python train.py --n_experts=64 --router_score="sigmoid" --init_std_o=0.0
Below are experts of layer 4 (counted from 0) of a mixture-of-experts language model. Rows are named router (the router's row for the expert) and show model dimensions 0-127. Each number is 50 + 15 x the weight over its row's rms, rounded and kept within 0 to 99.
After each expert's rows: a language model's description of what the expert responds to. This comes from a sample of Wikipedia text that the model never trained on.

# expert 25
router:51 61 40 56 48 26 50 26 65 58 80 53 81 54 48 55 32 65 48 57 69 17 86 43 37 46 74 74 49 45 41 55 43 40 41 63 57 86 55 53 58 69 50 27 90 53 73 63 65 54 57 68 29 42 58 45 33 29 51 57 49 48 59 48 56 48 54 63 61 51 58 44 60 28 73 47 30 29 51 55 48 39 57 35 66 77 49 37 61 37 51 54 53 42 50 48 56 43 40 50 95 62 47 41 25 60 24 54 47 67 42 46 71 27 28 55 60 49 65 15 50 52 50 32 72 49 46 40
What it handles: Subject nouns and word endings in scientific or technical prose, such as species, research, experiment, band, plus -s, -ed, -ing.

# expert 50
router:51 65 59 52 45 34 37 43 67 40 43 36 68 30 45 71 23 44 50 57 67 51 50 41 36 47 84 50 47 48 39 51 24 42 34 44 78 70 47 32 72 49 45 43 61 36 47 43 28 85 47 21 51 71 53 38 58 43 56 55 74 62 47 32 36 73 59 52 57 40 72 55 46 41 69 50 41 21 20 52 48 57 47 45 48 53 67 47 85 43 20 53 42 41 30 35 34 18 56 81 58 71 49 36 39 14 59 62 51 46 60 40 53 34 59 63 95 58 55 52 38 24 78 28 41 48 61 34
What it handles: Verbs and function words such as is, are, can, may, of in scientific or mathematical explanations, e.g. rate is low, we get.

# expert 16
router:58 33 64 48 85 59 57 39 07 49 29 53 52 78 44 39 35 56 57 57 48 25 39 63 42 60 36 47 54 38 26 48 28 45 58 43 55 53 50 60 51 30 63 63 47 32 61 69 53 50 69 62 64 32 39 61 47 55 41 38 15 50 60 50 59 46 48 56 41 52 47 72 67 66 24 36 49 58 69 51 41 47 51 45 34 33 69 49 45 43 57 41 48 52 53 55 50 76 65 50 45 48 61 49 34 47 99 55 47 09 54 46 68 48 39 29 56 30 79 45 25 48 67 61 71 28 88 65
What it handles: Hyphens inside compound words such as last-minute and sign-and-trade, list-item dashes at line starts, line breaks between paragraphs, and symbols like $, =, /.

# expert 28
router:51 48 52 56 53 48 46 68 27 57 41 55 24 52 34 51 65 47 93 56 44 55 51 56 48 19 66 53 54 51 59 64 40 80 37 43 64 67 65 36 47 57 50 54 40 25 40 51 25 59 39 07 28 63 45 57 69 51 30 49 28 59 39 58 43 49 48 57 43 44 63 72 43 97 37 37 40 54 49 49 28 47 52 44 57 44 57 49 67 51 45 75 45 43 59 34 29 34 90 39 49 47 39 69 61 65 78 67 53 37 69 49 48 58 42 60 69 66 44 68 69 63 80 71 34 37 74 63
What it handles: First pieces of words split into subwords, often right after an opening quote in reviews of albums and films, e.g. "ridiculous", "illusion", risqué.

# expert 61
router:54 19 37 37 30 27 10 37 41 68 45 51 51 31 38 68 57 53 55 63 54 86 56 68 70 50 43 48 46 30 54 34 39 61 50 47 29 48 79 39 41 38 46 62 51 76 35 51 38 76 46 29 48 47 65 60 27 51 40 72 30 57 76 43 68 55 42 53 26 76 35 51 31 74 54 60 43 45 60 34 49 38 22 54 75 50 53 42 64 63 49 34 40 68 66 68 25 20 39 54 39 63 76 17 56 64 82 41 63 38 56 32 54 16 55 53 66 52 57 63 57 42 82 39 31 59 76 44
What it handles: Periods ending a sentence or paragraph, often after a title, name or year and before a line break, plus heading markers.

# expert 34
router:53 42 57 56 34 42 49 83 29 48 69 78 37 52 45 61 42 59 60 53 47 61 68 69 44 45 63 34 59 39 90 70 56 76 61 46 64 70 46 61 69 48 31 51 62 47 15 65 40 52 43 32 32 66 41 67 34 42 70 45 55 57 43 48 41 30 54 53 45 42 51 50 25 44 45 50 62 60 64 35 25 64 21 51 64 62 21 56 38 48 59 55 43 57 31 43 48 44 58 54 55 23 40 43 63 60 76 80 32 64 51 45 60 49 39 42 50 64 19 37 45 39 87 91 24 46 32 66
What it handles: Music vocabulary and the preposition "on" in chart and release contexts, e.g. on the Billboard Hot 100, album, band, label, vocals.

# expert 59
router:31 49 36 66 69 56 20 31 64 61 48 43 50 46 41 34 42 45 39 60 49 52 82 51 68 62 60 53 57 45 56 47 52 63 74 50 63 25 58 66 49 46 53 33 43 54 54 50 57 33 60 63 51 49 58 77 58 27 99 44 73 53 55 50 42 58 52 57 89 29 44 27 75 40 42 48 74 57 49 97 69 33 60 38 49 73 36 67 54 18 63 55 54 54 51 67 23 81 50 15 45 66 61 57 45 66 54 66 45 51 54 70 53 60 55 38 48 46 45 54 47 65 14 56 84 46 55 64
What it handles: Opening parentheses and dashes in birth–death dates after names, plus titles of offices and institutions, such as Minister, Committee, Institute.

# expert 0
router:48 49 49 39 61 39 31 42 52 56 54 51 79 33 14 28 48 82 52 75 39 60 64 60 68 59 60 52 35 47 52 60 42 41 34 48 56 64 43 29 36 67 63 44 49 75 42 49 53 66 59 61 38 53 59 70 90 39 45 47 64 45 29 68 48 61 54 40 44 35 33 39 42 21 32 41 57 60 55 52 41 52 61 32 33 47 62 47 35 55 42 75 55 58 47 45 48 56 30 61 53 36 67 51 61 74 73 37 45 20 66 40 66 57 32 68 51 58 38 51 45 60 50 53 65 36 77 55
What it handles: Closing quotes, brackets and periods ending titles or list items, plus passive participles after was/were, such as released, signed, described.

# expert 3
router:46 56 61 47 45 21 55 72 87 13 56 50 53 58 39 46 22 27 40 81 38 69 48 82 58 40 60 67 50 47 87 65 49 84 62 54 44 74 42 69 74 53 51 06 46 38 52 38 48 36 52 38 39 65 51 35 21 62 53 32 44 49 71 76 28 55 48 44 64 24 69 29 52 29 56 45 43 43 63 47 51 58 41 47 39 54 50 40 42 37 41 73 43 69 41 54 46 69 69 45 49 38 55 24 36 30 37 67 72 87 45 20 33 60 54 30 68 61 25 44 38 55 46 71 51 52 49 41
What it handles: Pipe separators, numbers and ranks inside sports results and medal tables, e.g. Bronze, medalist, place, CHN, Ret.

# expert 27
router:52 53 68 62 68 50 58 43 74 36 51 44 61 40 56 36 58 44 53 47 44 41 35 78 50 52 51 63 43 35 47 40 89 48 71 41 27 75 53 48 49 67 66 52 59 68 49 79 38 64 52 44 45 49 63 65 73 67 39 48 58 49 43 66 31 47 35 53 53 49 34 57 63 60 16 48 60 63 47 28 34 46 34 63 40 51 67 46 87 38 71 66 26 59 39 44 41 56 49 66 45 64 74 32 32 67 64 56 50 39 71 60 45 29 55 51 75 53 59 78 76 55 69 58 64 39 67 37
What it handles: Commas after introductory phrases or list items in prose, plus closing parentheses, quotes and dashes, e.g. After the season, ...

# expert 42
router:54 34 55 87 65 47 52 32 68 59 54 56 65 49 22 38 78 47 27 48 50 52 64 36 54 37 48 35 54 56 53 52 39 63 46 46 49 63 38 37 48 25 39 19 75 36 41 52 72 60 69 46 56 48 43 58 65 75 43 49 70 57 54 99 39 22 55 44 46 59 32 45 70 43 34 57 38 48 56 38 62 62 52 57 57 35 68 39 41 37 52 64 20 34 61 41 46 67 47 66 51 64 36 88 59 53 55 36 56 43 45 24 52 55 71 75 42 50 33 48 39 53 65 48 52 35 61 72
What it handles: Linking words between phrases and list items, such as and, as, by, from, or, with, especially known as and agent by.

# expert 11
router:39 42 53 59 59 30 38 52 53 80 33 49 86 53 38 19 38 60 72 67 42 54 42 70 46 47 62 26 45 70 53 46 58 50 66 49 66 57 58 36 49 75 45 60 67 67 32 59 49 60 53 57 47 48 72 62 45 47 57 53 55 56 53 32 32 73 65 42 53 62 39 44 60 28 28 50 73 54 28 73 37 65 50 53 51 80 53 60 39 48 43 49 46 42 53 31 67 43 39 44 37 18 38 29 54 59 42 33 59 50 46 57 52 46 73 66 69 48 44 38 36 47 29 23 59 41 73 39
What it handles: Words inside wiki section headings and list entries, especially after == or "- ", such as See also, History, List of, Heritage listing.

# expert 54
router:52 44 52 63 47 50 52 48 34 20 76 22 54 65 28 35 97 18 29 49 49 75 30 69 46 57 64 86 56 34 56 44 68 33 29 37 52 76 55 24 52 63 55 35 43 49 68 65 48 38 38 51 60 51 53 38 67 46 63 58 34 60 70 60 57 60 58 51 56 52 53 48 41 26 37 50 55 45 74 80 44 31 46 64 67 47 30 34 38 52 25 33 65 81 51 50 43 46 64 71 74 40 32 22 50 35 71 52 64 47 62 53 70 55 48 49 67 60 58 43 80 56 38 38 56 32 56 66
What it handles: Space and digit tokens starting numbers in tables and measurements, such as the 1 in 6 ft 1 in, plus empty cells.

# expert 56
router:49 38 68 61 58 34 46 61 06 69 18 21 57 42 58 69 43 55 68 58 55 60 73 43 49 52 53 60 46 23 58 54 22 69 39 59 41 58 72 63 59 37 58 64 70 54 49 56 44 52 53 53 42 83 51 40 27 52 54 59 71 60 65 44 38 54 63 63 45 60 55 70 41 78 74 41 33 38 20 77 45 51 47 48 65 71 40 51 69 44 46 50 50 48 67 27 48 41 54 49 41 38 64 74 46 30 57 47 34 40 54 11 52 50 41 64 37 55 55 53 71 60 60 40 49 49 43 68
What it handles: Noun-forming suffixes and mid-word pieces of technical terms, such as -ity, -ology, -ation, -ism, and spectr-os-copy, epi-th-elium.

# expert 57
router:48 58 32 54 77 51 39 52 55 44 26 61 50 75 43 63 45 44 34 54 65 66 44 71 28 53 45 61 68 51 36 68 35 54 64 38 44 24 51 69 55 49 42 54 53 32 26 44 48 28 36 17 52 39 47 54 77 45 50 44 55 39 29 77 27 36 41 36 68 49 51 49 24 20 33 41 43 54 78 84 66 65 53 65 49 47 34 54 53 59 60 26 70 45 36 45 50 67 44 60 37 41 47 57 45 61 61 43 65 47 51 73 57 20 40 52 85 47 45 35 65 40 43 65 71 46 37 47
What it handles: Prepositions and verbs in career or season narratives, such as in, during, on June, attended, announced, after he or was.

# expert 5
router:49 42 52 53 44 43 47 38 86 74 49 42 77 43 55 74 76 71 77 33 64 48 54 52 54 33 69 68 52 56 52 52 41 39 39 48 51 43 67 56 42 52 74 58 57 61 58 56 83 86 51 30 36 57 50 19 59 38 57 40 57 62 84 37 63 19 70 38 53 56 44 43 50 49 67 23 67 59 62 59 60 58 59 59 42 81 54 64 71 55 60 35 33 30 50 27 59 32 45 41 61 58 38 52 37 24 67 26 44 38 42 47 53 46 50 50 36 50 58 49 32 20 60 62 55 54 95 63
What it handles: Digit chunks completing quantities and figures after a leading digit, in statistics and tables, such as 3|80,000, 38|5000, 48|.4%.

# expert 52
router:49 60 43 62 49 27 51 55 33 52 27 21 51 53 28 39 42 46 88 55 58 50 51 39 49 41 61 70 46 37 47 50 41 34 47 30 38 39 61 30 43 52 34 56 38 35 43 10 39 44 26 52 11 55 35 41 61 65 81 50 66 65 49 73 52 30 49 42 34 38 58 41 51 55 59 17 23 54 38 33 29 74 57 60 14 45 63 81 65 38 48 48 27 42 54 37 50 28 82 43 23 19 50 52 53 32 66 36 59 26 54 71 67 66 40 53 79 70 61 51 19 41 79 63 30 35 64 75
What it handles: Digit pieces in the middle or end of numbers, often after a thousands comma: populations, vote counts, measurements and citation numbers, e.g. 6,346, 3,273.

# expert 22
router:56 43 46 64 45 34 42 56 40 23 66 43 54 41 31 62 84 50 27 42 61 40 45 65 39 46 39 51 43 39 40 45 53 50 43 51 54 50 50 54 65 53 47 28 33 67 51 59 49 67 21 55 33 57 60 36 35 91 42 37 71 65 22 49 45 44 54 55 41 18 51 29 55 50 48 68 67 42 52 39 39 65 30 42 55 17 46 51 52 38 35 59 37 64 56 34 46 28 57 53 39 45 03 19 57 57 59 70 57 36 59 54 82 40 66 63 44 48 66 29 62 32 77 58 60 36 43 71
What it handles: Cells of wiki tables, such as headers like Time, Total, Laps, vote counts, percentages, dashes and score numbers between pipe separators.

# expert 45
router:47 44 54 47 64 58 25 67 42 39 29 75 55 54 60 48 49 61 49 57 62 74 44 36 47 55 57 37 65 61 88 63 51 32 72 45 56 44 58 74 68 40 52 34 44 63 46 46 22 65 57 17 60 43 48 43 26 70 19 54 72 48 38 77 45 61 38 47 48 56 63 45 13 37 42 48 63 50 48 55 50 70 47 48 40 54 47 34 61 49 31 56 20 52 55 59 58 81 48 35 38 64 69 54 44 84 59 63 67 56 67 42 49 54 48 49 53 71 31 51 67 67 34 57 38 41 47 63
What it handles: Sports and awards vocabulary such as won, Cup, game, season, Year in Player of the Year, and match scores like 1–1.

# expert 55
router:71 40 63 48 82 34 50 52 14 59 26 54 43 20 47 48 30 47 81 55 57 27 52 47 37 58 44 38 82 28 26 65 38 53 83 49 59 27 55 53 32 08 65 57 38 40 56 71 72 65 45 61 43 59 53 65 44 60 53 61 04 48 65 54 41 63 49 56 37 81 49 46 86 64 47 51 37 41 73 37 50 42 45 63 41 66 56 30 32 49 56 65 54 44 64 69 63 69 65 66 63 56 53 58 43 68 63 62 42 70 51 48 70 55 42 58 67 69 59 64 31 57 74 63 56 37 84 49
What it handles: First token of a new line: bullet dashes before fields like Born: or Industry:, heading markers ==, and table-row pipes.

# expert 46
router:54 41 14 38 63 50 47 77 45 14 65 37 67 45 47 81 72 22 42 64 41 17 74 36 41 40 35 85 57 42 72 66 86 53 61 61 56 39 59 39 58 32 37 55 69 30 41 37 43 54 59 44 49 50 42 55 31 62 24 56 56 46 38 44 45 56 50 49 67 23 62 40 51 75 39 60 37 33 74 28 53 68 34 53 56 62 51 66 41 39 62 58 34 57 44 40 40 50 53 10 47 30 63 31 40 41 40 36 52 19 47 59 52 53 12 57 44 56 38 50 41 85 20 73 59 37 34 53
What it handles: Final words or suffixes of multiword proper names, teams and institutions, e.g. United States, Flyers, Cup, Party, Records, Molar mass.

# expert 7
router:34 58 50 53 31 59 46 30 58 80 13 46 47 62 13 57 72 83 54 35 41 56 54 24 41 39 47 54 66 53 52 66 38 45 48 48 67 47 54 85 62 33 66 39 53 80 45 46 45 35 21 49 51 54 60 69 63 49 62 46 44 54 52 72 40 60 40 49 50 76 52 29 65 37 74 40 57 68 31 85 78 49 49 45 65 37 63 65 52 46 47 45 46 36 52 64 18 38 67 52 36 48 72 37 46 33 41 52 47 60 55 68 42 57 35 43 40 43 55 68 64 52 49 49 72 48 45 67
What it handles: Prepositions and particles governed by a preceding verb or noun, such as calling for, take over, due to, start to.

# expert 2
router:51 35 09 53 52 48 57 46 62 12 42 56 61 40 69 53 54 44 62 19 55 59 57 60 62 58 40 79 59 37 43 50 53 81 47 48 43 58 70 90 65 63 59 47 60 56 43 73 54 44 56 38 38 57 37 28 84 46 17 50 42 46 58 33 52 63 81 53 39 52 50 20 52 53 59 40 47 74 23 52 50 67 58 64 33 24 27 77 65 50 56 23 37 38 63 55 48 35 89 61 63 15 35 49 02 45 58 43 57 59 74 30 65 55 39 30 36 58 76 65 38 70 17 49 50 39 70 45
What it handles: Mid-word pieces of proper names and place names, plus the words Location, Mount, Port, Fort, town, e.g. Mont-y, Pe-y-koff.

# expert 13
router:71 64 49 61 60 36 47 44 90 30 35 33 54 48 33 30 27 56 46 62 65 51 72 31 48 37 48 45 36 46 45 47 54 32 44 20 38 60 50 39 43 54 57 49 77 37 69 83 55 38 51 54 27 56 37 54 63 43 39 31 46 58 44 44 53 33 65 58 35 41 59 55 62 30 42 46 46 62 86 24 38 68 49 44 49 85 04 55 46 34 25 23 69 46 37 39 62 62 47 61 77 21 58 51 43 58 53 34 64 33 37 54 79 27 43 56 55 63 53 18 28 22 51 89 39 49 71 59
What it handles: Nouns about war, armies, navies, ships and the sea (War, Army, Navy, ship), plus decimal-degree digits inside coordinates.

# expert 35
router:54 53 12 43 36 39 50 37 37 52 56 21 48 44 42 42 29 32 41 67 38 48 54 58 55 54 64 62 43 43 54 57 40 55 29 33 42 80 48 41 73 73 61 39 37 30 50 24 44 52 25 63 29 33 59 36 59 27 54 37 42 54 72 73 52 59 67 40 79 55 52 40 28 04 38 55 38 54 61 39 43 62 48 41 28 33 64 60 47 15 64 58 56 51 32 61 43 41 88 32 21 36 47 39 68 52 52 38 35 53 65 40 71 49 56 48 68 64 66 59 70 65 27 47 56 27 45 40
What it handles: Short letter pieces inside foreign or unusual names and words, often after an initial capital, such as S|ch|lumberger, Mill|y, Vogels|ang.

# expert 8
router:39 42 60 55 53 54 55 09 29 88 53 52 48 45 32 41 88 49 66 43 42 74 36 55 43 50 49 53 39 35 37 67 39 62 29 41 51 90 32 70 65 42 51 55 64 69 61 63 30 44 56 20 56 80 60 58 24 72 50 83 23 35 60 44 23 65 24 62 35 76 67 63 94 33 51 42 66 62 42 36 84 60 64 53 51 26 43 51 62 58 25 51 59 40 33 63 45 33 51 40 49 40 64 49 41 38 45 08 50 14 54 59 57 52 39 58 58 68 39 65 50 38 72 22 19 68 56 67
What it handles: Function words right after verbs in narrative prose, mostly to, that, of, for, which and who, e.g. try to, announced that.

# expert 10
router:55 38 39 49 54 56 49 52 15 55 22 21 69 52 59 07 46 55 26 60 60 32 63 58 46 37 43 47 61 53 60 63 59 62 54 15 57 53 83 66 59 48 50 72 46 33 19 55 67 27 25 53 52 61 56 41 31 41 46 30 63 46 65 36 45 87 44 40 61 55 55 54 30 48 29 40 43 57 64 32 74 54 48 50 54 37 46 78 62 39 45 59 80 77 42 38 54 54 47 46 30 22 72 37 75 41 41 38 45 29 43 66 61 49 64 23 58 72 67 35 43 74 23 48 56 62 39 54
What it handles: Words of place and national names, often the second part after New, South or North: York, California, Carolina, American, Scotia; also CJK byte pieces.

# expert 36
router:36 57 45 33 59 40 46 15 41 38 45 44 58 46 69 39 52 55 51 55 79 78 93 44 41 39 45 30 41 30 75 59 56 56 38 53 55 61 75 45 85 50 69 44 46 59 36 71 48 58 47 71 47 84 37 54 29 36 35 13 71 47 49 45 54 24 53 58 34 60 63 54 73 65 77 53 69 49 45 48 51 31 52 59 57 64 74 62 54 44 76 73 71 63 72 66 36 24 51 64 34 36 63 40 61 42 70 61 63 52 48 52 57 42 69 57 56 61 27 52 41 38 33 48 25 59 55 49
What it handles: Apostrophes before possessive s and word-ending pieces inside longer words, such as -ical, -ly, -ization, -ship, -fish.

# expert 12
router:66 60 33 63 71 46 44 49 54 48 61 28 58 36 59 72 52 71 18 16 44 43 44 50 53 47 54 39 50 32 36 68 26 51 20 53 51 56 71 42 50 27 45 69 58 49 50 03 47 35 73 36 46 41 60 47 29 41 47 43 36 48 60 40 55 84 58 34 45 75 78 50 57 74 86 45 54 21 46 46 76 79 57 64 64 62 51 42 54 40 20 68 27 38 39 58 52 34 41 46 67 68 36 43 51 64 50 48 16 68 45 12 49 41 36 36 71 38 51 53 62 14 47 63 43 55 80 60
What it handles: Auxiliaries have, has, had, been and since in perfect tenses, plus first parts of place names after in or of, such as New, Port.

# expert 6
router:56 49 17 65 70 24 44 27 44 55 25 30 60 58 48 48 56 70 67 65 45 56 60 44 53 29 53 80 53 67 61 68 62 64 65 00 61 49 32 36 43 07 52 67 30 41 47 57 37 49 57 63 51 47 81 61 46 91 42 48 47 40 47 48 29 45 45 43 70 48 35 66 76 43 32 37 63 54 38 53 67 66 53 45 41 62 36 58 31 49 31 83 51 63 49 43 63 52 44 55 45 50 20 26 52 43 37 72 56 67 43 71 64 29 53 92 71 75 43 42 21 56 85 35 34 64 64 62
What it handles: First token of a line, heading, list item or table cell, often a hyphen, equals sign or given name, such as See, Scientific, Harry.

# expert 62
router:53 49 60 42 42 39 23 29 61 43 35 00 56 25 31 64 47 51 57 55 58 59 42 59 46 43 68 70 42 59 68 53 66 57 45 38 44 74 50 23 46 56 41 11 60 64 44 41 36 33 67 57 41 58 72 37 62 66 49 37 39 53 18 26 52 25 67 46 37 45 54 30 41 17 44 60 42 34 59 58 36 74 42 46 25 85 32 52 56 39 62 77 40 59 18 33 48 54 48 66 58 47 59 23 50 32 66 50 58 46 52 67 72 24 21 31 70 80 66 61 17 44 64 28 60 43 41 45
What it handles: Cells, labels and percentages in census demographics and election tables, e.g. Race, Hispanic, from 45 to 64, ±%.

# expert 31
router:61 28 37 51 57 37 33 46 38 57 66 57 48 39 32 63 53 52 51 66 56 57 65 71 63 46 39 49 68 24 71 47 31 65 43 58 41 38 67 41 52 48 60 70 40 57 58 57 32 43 57 22 39 36 59 42 41 49 32 62 56 59 61 60 70 70 32 48 35 62 64 42 26 71 77 55 52 57 48 30 54 45 34 48 51 39 65 36 93 67 37 36 32 63 60 81 20 22 71 55 51 44 78 26 68 65 74 34 68 43 45 48 66 30 67 51 83 79 55 43 38 38 74 57 29 59 73 49
What it handles: Periods ending sentences before a new sentence or line, plus abbreviation and decimal points (Ft., Vs., 1.38), colons, and but or however.

# expert 38
router:36 51 39 58 39 26 37 35 64 61 48 45 57 34 28 28 44 94 38 89 51 38 63 36 65 55 45 55 45 44 56 50 67 36 46 67 51 64 52 45 35 54 35 56 78 39 62 52 67 46 72 63 42 63 46 80 52 56 73 35 34 52 67 70 51 58 62 50 44 33 53 49 77 64 43 57 49 34 36 66 50 41 43 44 60 38 38 47 86 13 50 50 47 51 49 35 47 32 47 69 95 60 43 50 26 36 34 39 36 60 64 45 44 33 71 61 37 45 63 47 49 49 50 33 47 38 34 46
What it handles: Brackets, commas and periods in species author citations and LaTeX formulas, plus endings like -idae, -ensis, -aceae, and CJK characters.

# expert 21
router:37 36 33 35 53 40 20 60 47 61 56 57 55 37 38 39 57 37 37 54 76 20 81 32 36 53 53 52 47 45 62 48 81 48 41 49 48 48 55 95 75 49 47 68 53 71 33 42 48 58 73 69 54 61 73 60 34 43 54 38 39 48 43 34 58 53 87 44 33 48 77 79 73 41 36 40 65 43 59 50 73 70 53 62 75 42 76 44 64 42 39 82 55 44 65 53 37 39 52 58 88 47 17 16 65 66 41 54 56 83 72 46 45 56 67 72 51 54 50 23 62 60 57 61 49 49 33 30
What it handles: Opening syllables of Indian and South Asian names and places, plus Thai and Sinhala script characters, e.g. Lok, Pan, Kha.

# expert 9
router:50 58 49 56 47 49 64 24 58 59 30 35 77 55 49 60 70 45 28 60 38 42 59 71 56 44 34 40 54 15 46 62 26 62 53 53 19 77 51 56 50 15 52 31 73 99 31 35 50 31 26 32 47 31 52 33 48 44 86 41 84 74 42 64 52 60 47 45 21 94 30 64 69 45 32 46 57 51 40 39 68 59 48 68 62 28 64 38 58 46 13 60 61 55 37 43 54 32 47 60 34 63 53 81 61 66 41 64 37 76 51 57 43 65 39 58 40 62 47 52 51 79 72 48 64 48 56 65
What it handles: Commas and linking words opening a clause or phrase in narrative prose, such as as, when, after, with, between, including.

# expert 47
router:55 42 32 47 46 32 40 51 48 49 50 31 62 34 20 40 82 61 61 67 43 59 63 44 58 60 54 63 39 30 36 69 31 58 43 54 69 71 44 37 60 61 28 43 79 54 37 64 66 58 63 77 30 85 45 61 33 53 34 45 83 48 72 76 57 74 66 43 39 54 61 68 60 70 61 57 51 55 49 72 41 50 60 39 60 69 43 38 77 28 31 55 36 42 32 37 53 47 46 63 57 65 56 41 17 42 54 37 24 47 45 23 62 56 73 55 77 51 26 37 51 47 64 43 54 38 66 51
What it handles: Field labels and values in taxonomy and biography infoboxes, such as Type species, Genus, Kingdom, Born, and "described by".

# expert 20
router:57 43 60 58 54 46 39 64 20 27 42 38 62 52 58 63 67 54 37 37 54 67 40 61 35 45 33 23 62 62 24 62 27 61 39 55 63 50 60 53 53 34 29 41 72 58 04 68 39 41 33 33 52 27 55 32 48 66 56 53 53 47 55 65 57 68 88 38 44 91 30 66 55 67 47 49 71 54 66 61 52 82 36 78 54 42 51 40 36 26 54 23 41 48 40 55 50 32 64 48 38 41 53 51 47 84 48 57 50 64 45 22 51 28 46 27 50 72 87 51 53 17 29 39 63 59 50 71
What it handles: Short word pieces right after a capital letter at the start of names, often foreign, e.g. Fi-or-entina, E-un-ice, Ke-wal-o.

# expert 37
router:62 70 55 64 46 60 49 43 56 54 46 34 59 70 57 59 51 27 87 43 54 16 68 46 41 39 38 40 46 25 28 47 26 42 25 38 80 64 46 52 87 42 49 51 87 36 67 26 61 38 45 35 48 32 59 25 63 67 43 41 38 62 37 43 46 56 60 43 50 68 55 71 75 49 54 25 40 44 67 43 55 36 49 39 52 62 57 69 46 45 54 40 60 37 51 53 39 39 41 49 57 51 12 55 47 63 36 65 40 44 50 60 70 71 08 39 41 78 62 18 43 47 48 42 54 71 34 60
What it handles: Common function words inside verb phrases, such as all, up, way, work, well, together, as in took up or makes his way.

# expert 32
router:52 60 51 41 50 40 38 64 23 66 54 25 60 56 45 48 84 34 70 47 64 76 59 48 56 16 41 59 58 00 64 54 57 62 33 53 58 37 49 31 28 64 58 43 64 46 46 70 35 51 43 53 39 27 63 38 42 35 58 49 17 51 78 54 57 69 55 59 55 52 73 57 44 66 48 49 38 44 62 60 57 32 56 64 69 57 41 52 47 46 74 19 65 50 53 57 45 54 67 51 31 34 49 55 53 30 45 56 24 59 51 46 66 58 36 52 38 36 32 50 51 33 44 40 71 37 41 99
What it handles: Single letters ending words, above all plural s, also -ly and -y, as in 1870s, rulers, falsetas; also Thai script bytes.

# expert 51
router:46 15 54 57 59 50 44 45 39 53 55 33 54 70 60 45 66 61 60 17 42 69 64 45 61 57 31 36 47 48 57 60 47 51 46 48 51 56 50 52 48 29 62 43 91 73 39 50 25 48 54 47 46 61 55 41 49 56 45 54 41 54 70 53 37 53 75 52 33 76 50 58 63 76 65 35 83 63 53 51 55 65 53 90 60 29 48 46 37 50 63 36 46 40 61 54 44 35 67 32 33 26 23 63 23 56 59 29 44 44 68 28 52 53 52 40 41 49 59 48 43 46 40 65 75 50 69 70
What it handles: Mid-word syllables inside French, Spanish, Italian and other foreign names and taxon names, e.g. Gré-go-ire, La-vel-le, tri-gon-ella.

# expert 18
router:62 57 25 55 56 54 33 62 48 33 19 41 57 39 41 44 30 59 53 61 65 52 24 50 38 37 46 55 62 49 58 64 45 58 66 45 65 34 50 49 64 60 46 56 47 27 24 37 47 45 45 29 50 48 51 70 55 79 11 44 20 45 33 65 45 43 54 39 46 40 68 58 27 33 17 57 77 46 63 61 60 89 50 66 21 42 16 34 50 42 48 41 28 54 53 46 42 82 51 50 33 71 35 25 45 78 64 64 65 60 41 54 61 18 55 43 52 61 47 59 54 66 36 32 44 52 39 51
What it handles: Sports vocabulary in athlete and team articles and results tables, such as Cup, League, Championship, season, TKO.

# expert 19
router:36 41 45 44 53 46 27 51 71 58 56 30 48 49 38 52 78 46 49 44 77 53 74 35 40 52 53 56 43 66 80 48 52 37 53 50 30 67 54 96 74 61 57 58 61 34 38 68 54 43 50 61 49 36 58 70 69 31 62 45 26 46 36 41 45 66 65 63 26 30 86 53 44 36 11 43 32 50 69 63 65 48 47 42 50 31 70 47 47 51 68 82 47 54 67 67 47 45 58 61 77 48 02 52 69 33 24 61 54 71 61 72 59 32 47 79 86 53 76 31 39 35 31 54 76 55 50 16
What it handles: The preposition in, especially locative after born or located and sentence-initial In, as in "born in ... district in India".

# expert 17
router:53 67 42 48 60 47 55 22 56 55 51 37 56 41 23 55 30 57 48 50 50 36 84 63 63 47 42 56 53 45 56 54 16 75 39 43 81 67 44 49 45 50 30 49 87 66 60 00 53 36 49 07 40 28 56 20 50 43 65 46 51 69 56 74 64 60 57 33 30 75 44 81 82 87 50 48 44 42 45 63 56 48 68 52 67 51 69 43 41 48 67 68 51 33 59 30 51 48 28 60 42 50 47 71 34 74 44 39 46 61 41 53 40 50 45 47 61 60 39 62 49 62 65 46 52 51 61 74
What it handles: Time nouns and fixed-phrase nouns after prepositions in narrative prose, such as in time, following year, in order, in turn.